config = dict(
    num_hidden_layers=8,
    hidden_size=96,
    n_experts=128,
    experts_per_token=8,
    d_expert=32,
    d_shared_expert=256,
    hidden_act='swiglu',
    moe_layers=[0, 1, 2, 3, 4, 5, 6, 7],
    router_score='softmax',
    normalize_top_k=True,
    routed_scale=2.5,
    balance_loss=0.00023,
    balance_bias=True,
    init_std_router=0.0341,
    lr_router=0.00357,
    vocab_size=6474,
    norm='rmsnorm',
    norm_eps=1e-05,
    tie_word_embeddings='early',
    optimizer='muon_variant',
    learning_rate=0.00718,
    beta1=0.9,
    batch_tokens=32768,
    max_seq_len=1024,
    train_tokens=193300000,
    max_steps=5900,
    dataset='wikipedia_en',
)
Below are experts of layer 4 (counted from 0) of a mixture-of-experts language model. Rows are named router (the router's row for the expert), gate (a neuron's input weights, with its number), up (a neuron's input weights, with its number) and show model dimensions 32-63. Each number is 500 + 50 x the weight over its row's rms, rounded and kept within 0 to 999. Numbers have three digits each.
After each expert's rows: "mostly gets" lists some tokens that are sent to it at least half of the time. This comes from a sample of Wikipedia text that the model never trained on.

# expert 123
router:585405437511519497405486492496463400528479410573537544533480503426468555557546473552527449574539
gate0:553503406541532460494572541434536456411550579547506445509491511484433539481528568521570483554454
up0:516528543486527532477474552473422465458530499404459451476509447471608528440454480512598585511546
gate1:406400469501504517394584576503475466562503554566528479483547450562470538562549530551543491485464
up1:477544531551443565541556521484400496406460591451562537570403418485553461504441456472590474481506
gate2:528525535411550551534409422470505453533497332438520483555477494348504416544470471508501500546406
up2:465436512542525537541439440527457520516508529473526489519615467571548521483495488532456501463532
gate3:459388431523524360491504444488450509520522479569545515573495472566543557580476497491502497550415
up3:506419487507461467512405562420462524462489480490395491478585553584441475566521481510510494486383
gate4:491478487504416579513464599407488454543521417487439512477489542588399499457415482491543508551452
up4:523512532493416474542537556576486336485577423556424438478428507470442492457473421560451481629533
gate5:525557480565443573561471574649535578537480596515570530573507517424510498531464452527581513506547
up5:499482578548516420551451464489504515398475521442506444466525467600446484557417499503536568434620
gate6:481516523524458482506545419483436537568543568589633542482517368443539509462474428521469513552536
up6:537574507508520523485473439516510450471531431484478485459442452494413393491455452490499427538386
gate7:552533539415497541558499477466496360479528391475495588502439529490439622515558465502536518570533
up7:467444476607573481434496531480419498510502454427530501472434441482496512564438479516470562419506
gate8:560501527437528468499441601511480492529543519510568505550579436414511511494435400560531447556393
up8:461524456591366487443592451512538451481519523455482492554476579465480415497542526467505573439388
gate9:488505462468428414499489581620454556383417498489473521505449530499458538566521449480471451503524
up9:475447483503533507505533531626508569524542436485477572538588447438460512538549543513490531554470
gate10:531441536471512526517592543538523482538500541450607490578499454472462582577479463524598510400472
up10:521480532549579575432522443495601504518509531398585466501524560516505585442531516533535572478372
gate11:531525526522514582411433387532441435559530442469566487557418520590502502582480547530524530482530
up11:500476524569473522499514514640501404456500455545482440565430452528580517524512569520524495514454
gate12:502465543427402470531547394452491454483479502507565454522497511543402474593558476544425523446516
up12:427427459538503478585540503484529515455540556573441547407466490549482473557502453515406444484459
gate13:558530469581426428508525492419555455471564493421512444446446456509554456488456437467480568478424
up13:522482488467547520547472518539495482507471495525491510598549480521464495528535525533461543509478
mostly gets: "United ", "South ", "States ", "west ", "London", "Philipp"

# expert 14
router:552442478470532477491505501430560551487505378499561560588394476390501505520532488566450500525478
gate0:489479427489506503454506584599486525612465471542583445484458541496482610650437435466450482576521
up0:435440466432488554424483510481466599521607523509503531498547482532531462459519577559506488484528
gate1:444441481422510524556532505510521501522541481574421589535458516502491530635517457521426584530558
up1:536521509377553491492435489443585523543467566495468342478553528509419595412551467588546495542546
gate2:524566482459493495444453543540546472452517490546417541599556579573563599485499569527540576513505
up2:436374432525579437522509467553543450487445467476516505481546480429498491568534504476426457563373
gate3:575452532537528480497502520513572450439490546489463546536519521524562463471468504621545494513566
up3:507613561595475597482492463483510568474493511494549529397448475503497580582596505485587510541467
gate4:503449442487572487500444584412528480574498388515470569546518456471477500385481542553529409512493
up4:479489509577476508480548512519563485541496488399530516489568561491543538542461561484465439474473
gate5:505499489527523566508581553567580501462460534480503459576491420568456522519522535586463457392496
up5:491453517472467516475465494563491545478398578399560506517607498497544478474544474491533527436424
gate6:467474520489535528550480471574556609474510482511535497483412405410505563569433507523504538551540
up6:492633512560432533481396425452527423434467555558502590517548512415473530535555495587465519571548
gate7:480510484535507461498571412490483475440477498575469579519483464400444490543579457526487530511450
up7:409478585546550533522564471497590482459433554459472477426459525451482520481557534466476487592480
gate8:473608482501486532498532402434599503518472477434452533421448492482498530499505515514500527498548
up8:475475448527440573490566464539413485518490603564359387426513631568389460538533467440559530408474
gate9:488552477557493487384566471532532520579517480433450535572420495484585484462522494469426480504638
up9:549479498471448396513485533425522476526546590514479560513454508475457519477553486489478545466531
gate10:484493523521548510550497478499527524550491552613521539553502595476500524529429545507560507501572
up10:594519474432475471486445454516586545500526491513486469438528475561500541497493490505563497532472
gate11:525495466532438480573543537564520482458449500556496556463537524587601510507524470517469510551526
up11:484411552420582443460411537498450481488526570519495551515549543524504518550506473469483469394582
gate12:462484422452496443465408426437498496498406547503589556494481541539500547619586508478494495517503
up12:560431513576500480446483422537473477426511503518461425474471490551515506462577475537558449518535
gate13:544515554595522463473430465430461439471523529447560499647450510490489474492460566511476458524491
up13:440522396436442531477401535545474582539525525477477507561519499544465442439564515472499436444540
mostly gets: "Rec", "Comm", "Jun", "lif", "Jos", "e"

# expert 92
router:546492536496613553430541530573529502545511507439512458560480489508507529594510520498432411488497
gate0:459497539545520549531575577466520594519520398549420540496508503511433526495513484471435541468439
up0:433517412519468524448539462514569439585471574502536459510466547429512427478510498601542504440506
gate1:516530488438529531444438490505500518555430478484470524564568472447475519538545548479578347564546
up1:518481444574476412495607450402458552499495580501586499462378470457488379444547458526444509480411
gate2:518550498402490554445508532394460467564477459452464495539485458454531532572471612459469522521509
up2:442527470570524426469518505551436506388488566577504600458571576533556462543536361454512412489572
gate3:536507540495458524479584437516497440516477467531546511610511376514471493556502519454581478510486
up3:588448481490581468515496485507538520460484463547574450533501552494541489538495552580482461563501
gate4:526531546448553498515457581489569381493538498487476350441503461495513497534486471375563557533404
up4:560552446543554459570471535496546466512466522475460574538515527464510558500544486514472501451541
gate5:448414455504487562506448481450439487525579485477424439527516421465539519582381565492482476429598
up5:494539508455568434544548650501544480485594571398528501472513550490510475542403513450516526416495
gate6:631468482441527452574438465542546500633602518532523499537500485508504560450518533525475468434485
up6:527482595513509457517593472486600489517508515620518485464515478424567481537564513459555463483434
gate7:411480501575488542498425508457530579402506455411521409451557488517431380565465481477486524510449
up7:469467583626495490521576568577453547426503522501609485564444378478489476583525493445540553501494
gate8:485450518591502516531546551596503546545546416398440513561509550508545472490542538467452400486526
up8:480413516473538420481523446486502512494478657502487499572578528549499465612480457427469512568531
gate9:513510491535533583409490484547405522458485607503554554534488558464469538446485485526431462524494
up9:576513522489503466535469471497482526468482496420474516516560530443637536546499503496539487475463
gate10:488451457433506503515550546664502539527520508451505520522466462424495556532521462545501431450560
up10:520496510426453548445589469479527456512556537508498461497497530444494525529533503488482557411492
gate11:463536470504585410503428496457496510570605529488514476587544450493478464519454501507559417522533
up11:469515476469473592437547506444497568498509437521513511549500499518462420540542582444515474484438
gate12:437578526501466545490543502511483532507505500438459561609488502450507544581481460454457471451546
up12:574449467583483474466584499570457477348512522410491455519469553456490519547517615416504505435524
gate13:516484528519448579466508469505411510522550476475600403530476561474567579500485539539408557359453
up13:497478507453517478525520500541418426548466469492509482510506563493491453543484577562559544570397
mostly gets: "== ", "States", "engine", "History", "==== ", "Career "

# expert 99
router:511530538395377508484530559508543556519410438613417503463472523520500442605479455477546469456547
gate0:478474492502471401420539516543602451504481364461482524525482436501437482529491582573524480484509
up0:452391411445566518577485375503561491521450510527476531448485499601476452489544561494431464559546
gate1:512471515455469501456452455509420511496518550617405496484532481498488548523498516502456406528474
up1:510552522527460524521486462528407517519497521449449501488474526554516473465571513513536383452489
gate2:391503586430496501492514514472453422452582542528515474575543545491542456472442532398531511537428
up2:521531488486544488533505538432487506660378546478604468559419426506514470436522451616517474505550
gate3:514551518441491460476588444490536421473478632472516535463555434433464523480564484445534423493509
up3:494562470534479509541571525467462512566507485513555506560426418416467432513498524596482468471489
gate4:483544495448534485388501469568536454500476465536587551544534509542456590496500568504489593459483
up4:503485467490460473426546493435497511493445539535481532475544515448543475496544415502491499577512
gate5:464467576487542505475536401517540452464526513514596520551521540458420515523470528546531509563470
up5:599469554487525553445453498435425444524474524488476535505481512485520474395476427487470527554537
gate6:508590512466503479530549459550528509542489548490463415498499538612550546519475488353440534483539
up6:460520573532483592523439487489477603491503537511502471472541535435499433533452545411505426471464
gate7:481418518521463544464426436545516478535537438466582478468495483471451543511479524578583539517570
up7:428463484473520494481449382478581463498412557438568508534482526549487476469449495573643513561522
gate8:580448520549458411452593522492516420423445636497489579550414454496468509566550522521527514560491
up8:485553486509567485510404519487541548571469564544406430551539607508548515428461430543478443565447
gate9:489566482471508474530468524580582540542471446436443559561502423421465599585562586483491474489451
up9:580492592571484559483507436441470417487550506487407538495519603531453526546482510593412517508518
gate10:464531524465559486429515479468563437532537407478538490537521534412541455489486616559430506432554
up10:526607537486470468507517496495555459554506605537541444536590440480381462442518400500479462512449
gate11:545570387451501540487508530528473589538481457525508545527551483450584410481493478513481594396425
up11:478439459524600582499471527563519609479513488482498490560555520412510421528477434428501557571464
gate12:481459458450576413495599501516491473533518472535533503433495460524469447496565535449502513502457
up12:530485546552523468477527490490373515458518483499440460477457594495456434446553467534492468521487
gate13:587445463514484550463446581598473528535543490451491459501458498459568453525435471521467454477488
up13:532376580484504441447523497541663598495547450570556453597570536460518468520416483488545496512560
mostly gets: "L", "R", "N", "B", "G", "Z"

# expert 20
router:601542481560475542543505571445467508473494544443576495483440439435536460529382470438525585525515
gate0:493470545517449522590539486468528447475666524577523439516568479483480462490569482485468579558537
up0:552495479481499518535541575598472526463501579438489460521489663538458508492396523391534489433470
gate1:551493430523499486446537585556521565442480546496566522549544413497544597555539541463446538464432
up1:456624573455524493592559552544510513490528531549445561508505438521535565547418530459470481499523
gate2:521468467523582582559538521494500433498436558491519582509433534402426583539550494466519472532566
up2:529559498556505485546504464527464435503533577481539531451508444497525583596510478427494472480471
gate3:566496472470429472441476530424456483527437401522531431501514489594487494470538465501504530499536
up3:543594622537512556556488465525518498438489511466577535477562458509453471483462545516478489453503
gate4:584469451482565516382460542432481474567458465505514430540529499464514543435558438489440561607583
up4:487480448509469501489515432590481592549448510465528508512485412537490448579469519517560479394538
gate5:428498435499581465505474479569540532487519531517482450470406485521434496444378449499506518467487
up5:486533498511439456487504394465518520482495467564508480486464470544418468516552427570454464459512
gate6:561396430498419483375554517500493482479428493497575532560475536549521402417455533479519552483474
up6:497445486504544570519577455524553544490486472438436533515441539489550475522467507553477545391459
gate7:515468516480433530495471502542527477479382509565540515510465466486500528517387502453444462489523
up7:575514511406567413544548437509533505502460476537570515517503436567506484503502491575450583471485
gate8:503505517471538522616460494501521474422472520476559507531507429520509433512533531515456539473579
up8:528517592465523549453445549586412480524556434456533493570469426524530533546425498405494444584473
gate9:409506511488592536530445505473457414471483445546556498511472567447552532481475553588486592624517
up9:474467437594541458520585534533468469421518474501389523489488487429567524541556491582424547505492
gate10:537564572603550510514475506393589428508487476449590555549530490436408459522545499472517477494525
up10:532590425565599501559548576542539471546474513551538454574483437552486513555506514547537403492447
gate11:529519461450593563501456463427508414529425525461541502450589542461554469468528565454479485503509
up11:524509502526457455566463485423585487447543395474519362631428469565489485460461466595555532511505
gate12:546511450455472515552527500578559448485477527405612466485475550489621487491553396474433573507511
up12:440416536494544548439511529588481522428443508507457492503461434434533551448485498418542559613546
gate13:529564486509451498443568466443435466412574561437472508541453558448530466537426524493472526433504
up13:525494534471441597511529504482578556565509476569437500516427513523386470483489458473450506491482
mostly gets: "would ", "not ", "they ", "had ", "been ", "being "

# expert 59
router:473553568434443475486521482547558427541470512500583574524514428593498476510520545452494491431517
gate0:520533542503446499474522539505469528595565481574466457450567463562522510424517643430354547477530
up0:363472452535506476472437480502486472539589520453562507589502484460576545515496465468515450379454
gate1:413390462519487483486549493520461572484470468542533575527605459545444453525509548434555455513512
up1:473487457545490459492426445466471477455607493555520499505581497443469551496427455502488417446522
gate2:516499447452471470546465575556553465440475517517561484489452541580446520506405550389482490406474
up2:467339507515462480507569564603461442467555561582570466482472530484481513519454546531509409488451
gate3:607523489544471553516479406544531508479527482470480553568529471562505511505405468536489491504526
up3:499517576532444501512565438396497454450477530563497496545410548601530433451454518574521473549481
gate4:494422565575433360554497505439536441380475521609557531441587605487432509449499481457452570625506
up4:435473525478390456509487480514508467470482507529495515520491569593400494496439462514562506525451
gate5:479483520522429480442456579519557557468526485526539548571543436489530528549580456528517501466483
up5:493489527473423510554468495456541525513466552533518494466519467417444583517569454494427452516514
gate6:530507530452531463443436516538480433504486445507507517544553523543493400454451585523477580540499
up6:474574382469532536505481613572432573486527425495449495494532474517518499541471544535460456502495
gate7:459603550483505497553451519479476505459528412518484546543522524444452507527477454554411525438494
up7:544536484562571533496588410484378493502521441491482524550537530451467424575511485532497472404539
gate8:409575486496435429421486474480555480507485503531533533493488490543477517513508552573524472478502
up8:429431567496402421554466462501475497565477472558478549483540487486535418551467493496450518536472
gate9:478532484532527432457478444554504559469547483510525646435528433527582484552436489429496475506461
up9:464480495503437431508470572593438493546524470417531605502496418365577484476493482541579506523489
gate10:557563544400544515553450554567511499502553412485582544575484441484466525583603554515503499450440
up10:540533477568538545438486465555452491552547491550498497528520487511502490510527497471391493467535
gate11:471474492448448514472520487512556412441565490509546400541466495497467498589469554535493452425560
up11:446592409560481449619452579426466458504550535489497506447439503530506439455474411436456483450481
gate12:505524448469476517512547522607543540554648460411485576594488518524428454516506574464501594562462
up12:497515470609610424514552521476438509467506582505408490548567516516451468504591506435493573633554
gate13:484488395498373465559515418488499497424628459438483519482574455504423557527448483529509529558412
up13:440498483488427361530519533494455401399512498554448542548578479513502530555554497463526488449565
mostly gets: "£", "Jean ", "Chris ", "SC", "Alan ", "Charles "

# expert 10
router:511617566560420503497552556537521498516485546494496446457493480526491503476524508438488554539545
gate0:531463532472418502578411541511485440531441511432515553458531515608604485398500473469459489551453
up0:494493487476545454370517545447566480536496478513473484525485523429414488561495467437524470388521
gate1:462440403525481610504556468470459443565437511530486585569522464462402497503566536454562489471478
up1:525502457522443492491497492455522590414589511488522507407494467493471576501449488475462585533527
gate2:515480396461514500562482539496523539383478596468471460501466562553443491501519467469377517535443
up2:486522441451461572483570495386417442456515556544471496495477517480578496418514552446528478485485
gate3:417513548498388546544596510547493451511551517485485580499438473479451570472543425513535422451507
up3:528472408566523408487525467441448445416368465514491453469514441459491523527455391463457494510520
gate4:593506457440432555473491493502550579535467554552475528442504459410519481547438467507492475494460
up4:478481546485551450544479518480504550539514553557470582565594535536482451455467476488497450505540
gate5:436507478490459511621507558515538413482521537607552549506518539522380543493529530497535484483371
up5:487539457466544614547463482496506507437517560536429405427506612609458536393515479452527454580482
gate6:571457485556513538502434428488485450484401556495525477518531583610471522481528503557535507492460
up6:533437518530516589498515485444465528542505670485428513436530523607506601414522507409558429488479
gate7:460485438441466425648500492468496484460456522527541549528437540459514459502434375475491610474538
up7:500515519598569603393470405442521492628553469474475572453584462558526567449532534449472478573564
gate8:554527525475581485490565536489472453509464519529573496418486421577430506569474506591416600522451
up8:508514561462455510492303493525461472452482482480515436504430509510510479486509457498472459474561
gate9:499511525523478431590414458425522460417512494566515416510420486449426436604494529570474493434536
up9:532506454503538641498546546473598487409517515485537498486465548503548518523492446479624489525511
gate10:445366510481404499524540537526536509434507558477537508499562471537512410499474558454567501562492
up10:474565419466511533500518486619460468475465452466435554498417534546556518502512479432613550472476
gate11:421537482386507461526526512493482522559596498481503513546512552453395516493504562439526450552492
up11:456511539405547524497576496442469432525522516542477521512476518517552448476519518500493480468413
gate12:428490450481480452549583504526487458439502507378585545472428474442441447544503490407542450439463
up12:497523464439507507500527506430468490489480486597454566486470512563473595478525374495470571493556
gate13:535569481471540473477487548453483543532502523499461497475613480398450496518420470472491524574481
up13:502438517418465547487440568528498524540510542561533397426502560535518547466489514619486493357533
mostly gets: "He ", "John ", "son ", "James ", "David ", "Michael "

# expert 106
router:442493547569464515479564512495523522446485531516486424436491500578447496479513482500535528482558
gate0:493430520471643518505439502517499516518471495489477445517526480516430458517426564674513498462476
up0:428544538509480528489513361563528461531511477477490481491480525595488638539513489515584521512402
gate1:595370454634423431580433454562416480481481516413518526482547537543455542562423524534528447495519
up1:592404422510422526478486524558405546553487496428546436437611516570405546506447513536552414496521
gate2:484443556532544517450447376443547493492460501521468462385457587473430522521492574504560464437448
up2:522527430531468617505563488497454502510497472468517514525481548485501622374518444509500556473477
gate3:578599548513525436461570444483570518529470480550528484511522502460549511421491518500433390392433
up3:485527448555473457583587502501473490494508476441420494455518521554404485486503488447584553494416
gate4:506522460485468418513531492401426521552449498524514549478516510476493510459448417471507508460513
up4:519549418470557591535508527512487346549474557510507491522459556520560517503558503427544471471466
gate5:505457556449462544515545545465551554413435519492550476481555496396494480540438467541426460535549
up5:510469518522483393497432535474458489522562520607480561510439519546513463490530450357412409498531
gate6:512530414528538541531557404441562497458551465450456592442536512436503455491500571556625540480495
up6:501603571489450443516518473525475480459501477526469580495416469506438523571556548516505630541490
gate7:522418452460552574521494506518472481542482440603502456486460517469391585491515542468508504462440
up7:505488532638532587506468479519484373501443521541453484540540542483510485514507461446555452467520
gate8:507499517597414530486535487518463484432584573562526551515485564534467536539539457554476458476477
up8:580548519528450444497530517529477540511533593571428543533538446540505534451445514567530449515476
gate9:507487507500536569464400518513512529551559523504473586553425574432646428498419418485514575562494
up9:504484477456463533527484519440493548553586487489458552439536558507499474460528573420505394545491
gate10:587462456366500513546532520451437473580538525492464555478551493425617487487468499436462382593454
up10:521457532476519538520496574542535411441512415440518525553599561496381490528599559426489501440489
gate11:487474509443528575565625522570456384530519575500571478461534492436476525473438472569510487518380
up11:515531508554460374480559454522551525483561438559524597503479456498488561530512486457397576445484
gate12:490395518471519502448459531486511436567455522417471531515532385507487523524534560474438491433537
up12:524406489537499541594559501511527526564546524516541554493516472429504531450589482511545550467478
gate13:501515465453583538497536453446476538481525566493515484517572372460401526459548420518460446470539
up13:507466545531512491497398512528442493570525516477498540583511466557588479356439462430550460502467
mostly gets: "John ", "James ", "ov ", "Michael ", "David ", "Robert "

# expert 68
router:569400501509432532438469506536439489547594551409439510496522462591564536532406496452585487505542
gate0:479510507462571483483490407550441512463454515552510489468456527487443482529548461494478537478451
up0:398498498502472617513484471538424554465522316440537477495444505537612480462494566502557498506544
gate1:486394510452476478548512406435529511496506538471473493440407436571477549496646528474550531538489
up1:478454554512404622477513424556568477539552482423527392519437519564360490500495534466474477495499
gate2:488558485525484551498504524502494545463533579488533522537587549539475482587442508483458527385519
up2:495520481503480437433507532495426425594529506538524514513567549527441420535437462564514513573441
gate3:573544588459443553429501473440468557451534558496515425472437503516450505508478438447586520527489
up3:533468525535545564484523531544465457553619519486418414555444488596631476546507460506554519463532
gate4:553537537505557519547427444568510561491481528544519531576541458478580414535451499483471472457563
up4:523466553552543484548534526433486529576476431449480466505461408581462430524498620483517527497572
gate5:486469542451543481512430614630533472409467613444559420475448566433504515473424515560471516531498
up5:515479391539560486486533544497474641503547549529453494553480409499460495571542435461565445530468
gate6:514502473489534537448562534480440525484463482479473489526416490528449577547548554512526521495455
up6:461544595506419519492445490396508508442585529507481564515525539469449468447493518402479443423570
gate7:447504558544440513499479474501505574427512459485399487511484533442519536426460577539555501519456
up7:488508523585491614520542518491470524451510443444480531500495472557497480553538558523529616537477
gate8:496476453441616491469504543568532521451562418530547490643492504534532539474507540524477436499545
up8:388566551478415472438386480508473506487588568458517446475445445492461535392519418450503489475531
gate9:557487539487531526555551480539447465529511497444563576495535532510536500392497481534421550518532
up9:532387464538518460577413520524483500464505489556398513488466477411558510478571459475473522528504
gate10:487461471597477455590524515481487492476478390509535493501491544575537445521498508502484591517493
up10:519471341597470507494525585541419587539578501547487502607566482545435587488538544519512549499506
gate11:488497498515407533531507527607478396508472512349464424518423480518468470536491547485561466540552
up11:415478508514556522540466501497465536476479562391582430526483523539405545541554488464524489555508
gate12:558527465535535508492517536553581433493502478504491502569536572517609505481410478493450467480512
up12:459496509481499522455430592476509458592472583397545471477591522482476548427516530573472607499468
gate13:503504516477497479398494476503427545474514536560543448538383530553549543557510517409500448514478
up13:465541513548513599546570456529484473515457536420546528410491488482529551484533510523512430490479
mostly gets: "moved ", "led ", "down ", "returned ", "due ", "sent "

# expert 98
router:561513622468391499466548543497573574497428470544440486495538487531529453595536481483458487562580
gate0:461399421483492436551490463569536558428578549526540443428458453532482503542576571537540552399499
up0:520508555408434534457398478499505460534555494459461486481497419564520547518540503443439417459536
gate1:444458429495473414460588485433483449528532429567553549574502537542382464492492500520496449470422
up1:536493512552543454534536419426590578507455504492513460500503485495552549536448549573494516541508
gate2:545410438404462463510549557567608484491503576489456440468505465465518531502539471559490469503560
up2:453436493492539452518467455387579573479422496535512581505555484646498514602530476444513554544562
gate3:585407500406534532568501441589537507504485393443471505425501483466454559544509563537495510467467
up3:514519482519574502448454442459604443571560400458448461445493411489514431521510511504460485451468
gate4:459482420506488519550552532509469412511383517465527534529540470542420523483449545486528509503435
up4:527460504424615489462442436517482512495508585515478419503477558519525479585452442472434530503595
gate5:438570471532537521530489427528492617472490519498571526506465477523506386480544487477475449526457
up5:491469505465500515467440516420452430538479368542497438535466460371441507474493534489549477475496
gate6:514468567506493478536451508578493504463517475481489464462465478521575570532459410528463472535473
up6:446557600517496496586467632374542563390445507504506528464451493455501532441471503488538503509521
gate7:427535472536483492500432490570571410501442449462580581505534560468481566532553573552545498489494
up7:495390424523518447528523460540510486557478494511458527375461480485487512560587498469455470431502
gate8:439457522502504450525529429467556503476527487459538476506408466484454513587501549440500503420480
up8:435592592538412474415532509490529534454522473545551538478558339504477608511501496555472486503385
gate9:476506522478478419572493474618578397471524589499553470419457530492424512574501539502487476466435
up9:502521531554489507556541429477451536487520568472527555503436437437548423557527533411556545535497
gate10:538553509488526559526414540436565474449454461482503509484495470518517536497496529452468609469552
up10:467562441447425492560548496481468493615473584467449601539416584428571511481475511507436454443415
gate11:496468657458607494445524485507505564488564543430524496515544471437518539578390546478505486551498
up11:508529503593481491497499493459573506439489547636539505551445559488540450445617498379477495521518
gate12:417528427549471564589550489518529484532612446511541514539492477498468455580544568547468593483539
up12:507509565460438441518473493487512448540499578490508572446531516421537539477493424482475512489496
gate13:520420516579534422493523529474528448412483543593509489463476443558550493584544550462496440483555
up13:543415535539476485451400489457517443461505568443568638437524610492579519517518547570543449416576
mostly gets: "Sh", "St", "J", "H", "Q", "R"

# expert 56
router:553451545428540535485519402476404476521406483589556504485473516503433542521515486494540473477479
gate0:514389570455474459470537557564562519464511466533559428469537487620451486626508496543465500428498
up0:469529585433472477521603463533507549489491508539454477489483492551440522489477426539464494527659
gate1:444396465520418587453542456501485565483490502572550535581459565488510505499458463433502520565458
up1:575465464477481498429513490509576426444431522531506539512539509453391526426452468450545522482414
gate2:454452546520458518415552538523554500460514565567530518421513529472474425519574457549485596463499
up2:527471464477506531471580456554498446437454522452555432523469494520534533465506432524502528560479
gate3:494484419461522467572450473520491444531451571459599497445489390537502453503511418534530443476494
up3:452461551528419447505533597519522525527544553465441539473460418581512557587459422471548502454571
gate4:475469480536532499459445451568546548384559505527512475448520534433531509421559516454442475487496
up4:461551514394476499509470502524455540480489517508441514547533469426550445473468457549460493573557
gate5:456478506459540503466549459532456472473452484566558476608434480452537429417465463590545507476527
up5:445511397483476512509429548514551451511517406527394378552512483447511446484437469381555621500437
gate6:441502533466583466533470532467423364530487554515512443485551516530400569589456507521516432510489
up6:503520537517417582616549565586556581565512497469518413469484461550554534486395507484437513514457
gate7:582468480505626407463463433502444465503474535499425543511507488496509586477549568544533569418499
up7:422567513474545523395489383531518552498527449593528429507541484531537541493574566509549468521479
gate8:473571487504473576453446583504456554452495461465502471478485541430553506601457525488454467503537
up8:529472571507578456545519493473565587504511498408481528436517481512430538541467519515453536517461
gate9:468506547415538452517435567491471486496499471544539459536417537462401561614530508531499519387392
up9:441558531526488517459371479524398547492545417487471551528418588540508490511567470545522517454583
gate10:457449568558513500536353435514435391457586504392547525438553518491435510530435490466463482374491
up10:532482581463485615419401477500540446513515490491538465582504477452503483443433578467504543498615
gate11:408508459432529535486524506434473486476494502536441481477544500462410484458515554471523482535543
up11:532538477494508607376563482503493502564525508363423488488583453420461507496523531582533466571496
gate12:497490406467545460462426529521513492479530545504540463481519521475616570479528474417567502447588
up12:410519536509448531508481490498440470461522529521545633497557460545515446421479635465527420529493
gate13:537404507438534540514439435542491486487484505529475483469511488474381615521437446518522431492478
up13:454571455556459432515514418531469496494508504440451513426499454430599324487498487474463538474498
mostly gets: "North ", "alth", "Phylum", "thod", "Go", "Pan"

# expert 120
router:590454451543416478499582427438453563560425483478455436573441467451537486431445450491470494454526
gate0:620428530480533488487563485444426494506451387489394486555521527523438555470423524566458560444440
up0:445399614464505552462468505455537500504459452474531565442487533522554523472496527507421579454529
gate1:490446567478402466476451468554482565570514393522469396505509515583476517569490519540461543491435
up1:598489405589531483502520475492517474511502491540584495545514439537510427504463500415459528477472
gate2:535466485566428447572449588499607492506438537504595439539518503515547434520440562516418524478602
up2:509533486463485556467446467589571555511457521479534487522509503543457576417506452501532476558548
gate3:507431521485521608469455549486513429485507501403546606500574505454519537478404500531543537494457
up3:529484571516489497499438571503573510472480510429527552427537516545485477539522541470503532479514
gate4:484448422490587656522447476515496459531409463490478512586528473466467483467502567458527520511435
up4:498544572495513580460473477535538511512501590423494533455513449453553543565525498430544537508563
gate5:525485446485554560524535411582543420468450523524532493537480460521487494516520435502514432632506
up5:476475452491513557467541498427463464454520547454485492518424525532503442528565370454508548510514
gate6:468487461521458507511421626526398600538499524470468473604471551513485449460523527457425561540534
up6:480502491495507511452503544464528506550533491558419529391571521504572455461484485551526461443477
gate7:483587581453600465500452501458618521555494545563497596423542490524434507466476453467498530486456
up7:503407503506381508506532458528389540416486483481472555587404497447362504532410542502459546503432
gate8:485508567544435539488526482552397581492551419585447518502520470486527531470537526508447478426535
up8:537580388512413508468572488491466569492575572585445472475542462451449514570402423544561544584572
gate9:498538503422479470481507514470561545489552578495511506508539544481598470517502456469517451441485
up9:520551567549454504570504462593432474480519433455463616566522486484518504554423531503430518537480
gate10:572544460513539473472445514580517484492535575518504524466525472522458507537560549492469520599443
up10:474438611576519508485448446526547550518508513479530591414543463412474424520505416530523507500538
gate11:462466475569465544503400456568529593541556522519429634463502512584584428440477503486495494514481
up11:485530539554536454541561532409475520535435457546442351480501535435537506530620433467487503478467
gate12:503518571474555525496577482475366425480510515591484523473493512485460577503479504486607519492444
up12:529534576489547450557574512559529527511413530410532427476557452532400488385539474496458497518467
gate13:583564472432417456505469504523484557398533546496452572513434412547492513495542510554457505487440
up13:442433481532556512434506406536416506441478444564495399470532558460535461398539560525539554397512
mostly gets: "was ", "who ", "has ", "He ", "had ", "have "